Below are experts of layer 5 (counted from 0) of a mixture-of-experts language model. Rows are named gate (a neuron's input weights, with its number), up (a neuron's input weights, with its number) and show model dimensions 0-223. Each number is 128 + 32 x the weight over its row's rms, rounded and kept within 0 to 255. Numbers have three digits each.
Before each expert's rows: "gets" lists some tokens that make up at least twice as much of what it gets as of all text. This comes from a sample of Wikipedia text that the model never trained on. Tokens count by the router's weight.

# expert 30
gets: "o", "an", ":", " B", " S", "in"
gate0:129119105139127201130098186044180087107136108135060112120156129116127132101104145135157120135110137125143084141101093121163093137132112087145140113164134117137201132116147078146148132097131118134145131106127132089165103022095180133094100189091104169118100166108142185098124177112133111199144097138149165065145099109113113131105165134080118131122140118078182102129116147091215135114107135107127152133144091129092158125159149145166176124125117157112053109196158120109130197170170136133088062142102118091112189111121126138125162090139094151182129141081094167133153134099096135148145156169117104096165129047119138126145098091140071175093145119158121157102161130094158116109056
up0:123122111167157123103128116193137111148139152152196104081130142168076135164117147150155094153137123138082116159119163082149119121169164084134093129089116135134090132100124127102130175123150132123120153105168109161113129153153115106165135136106025160184160111184146099130099108125135148095098137093114107110119130128150089161112102145157185149107134149143124066138141099187129124147126120149070170093052188146117219150106187144168130148125122177101158159173063152110074090099108208117182102211109124080132080129121184130150114080124102122074125160135108138154114138136124101119120174153109144147129119121164057172130110171166096071131132132115127136089101166124090136133148

# expert 8
gets: " P", " K", " B", " C", " T", " L"
gate0:123123133159157209078117162056213112129165151111063120169117097143103128127102171108191122148080143140120141149107101121090109125120109108141137121131123098167177154091134091131156213080150128121133140099154143138152120079110162119086063174115099188102079166126129169142126160110111124166125117146173161048113126101148121176103165121093089118114149127085140081107138150133204127143119128087099138086097122132119155149195129117142204155103152164097073085188161144134129160201176109089118056178130136110124161195111120140100121086084132138184160148079077171104138164150116130174147151165114116112185124090098106185123106100151072161085123150122129138108166145137164143124096
up0:146105103195137113113112097174147137130119137142204106087124123179049129168125167176106089173147139081099133172114124116166135149216174084127125140117109149138128102100139124112100133149135122141108157098123101161148131126187159155153168156130054132129136097155139099118105066149161146144101109107128124108078160161119062137122098161164200166124119142167124062165133142181144127156140118123092149103088157108100220133120164136192138155143096152111127170131095158098078098085088191122200078205091085052104078069125196138163109091093081127087139178120112178102091121098149102128076170142098150116151136105140079147136108202133079130122089145104120074081098133096094105144125

# expert 60
gets: " ", "on", "–", "a", "am", "u"
gate0:149080143126099184163117168095188104119134137127072126182151070111128116126113162124162148155109167136110110145080116115126096163099128095116147159143116085150176099105129106138170165125150109081114160125117134107141144055145158084087086151083115189109097175129138175146130118096128143144127091126154179100097140145149101191072137103121114150107140128112164065129090156134206117144109156088092134089116102140142121141184123105150159149124105130112034101202132140105102128183167102092142054163142104127154136119134112124109136089065102092186146163074081161104104125124128152171172167220101119120128172098098128178146107116099120157083144123103121174093175163147119147094115
up0:137167074145151150088141133176140138091136130186189117049116090132052121135081155162140094098131108135147146141155140107163083129174131084127125148118141153138120106060181108113135131123149136144100134122147107072133126176161143125157163145163057155166177100158110113130083098122139166153101121083142111120098163140128069134139125143150185152106072149130122087125138097173124114132102113114106118149075117115062217112124151155151178163127121162102159160227106181083064115072084155131182070216063070070141101092095143153144130111121073122066156161126146174140114147130135129132127151152115124120108116085139054156101104166162077117142137163100135109076088127093092114127133

# expert 3
gets: " ", "s", "0", "m", " m", "g"
gate0:155085118132116140149111179101168131139127177134057114164100093115131167119089148123168125163120166143159106134066134127116109162103107086119157165151132126138166121119139089107131163048207164085082159112157156086152137101114169096099061167113092189149134146133117143180120152119075126204130074100165152076109106129133097170106139127081092094160148129107153087110074164144210129129130131080125195121110109143145142157154128170148146132119121176097027126187141128098101130162133138099146114112108150111137130134141133117132150126140086115122144161076051171105115163167109144169173147201086116096138149108099111186103115132116101175089102152149127102087151165147141108116107
up0:143115121162105120075077122137157139154137110176181127056130115166112159117111132143125102126140101072081114145132144097175100098180098089184129144090104182113117091081151119139126130138131170158126107121117082181150110135107127141153110155092049134144152120180123130086083119180150126082052109085118125106112133131139067180088107150158199147096097153147137098117130119146126108124123099101110126118086128124101210155099184163168138108118096156087139174184106158098084105090100216121171084207105105064122112149123165138202075093105087088097172158125120199143109134132162092135131179132084130137132112086133035154127127178188125131155108133096111129092077139108089130112139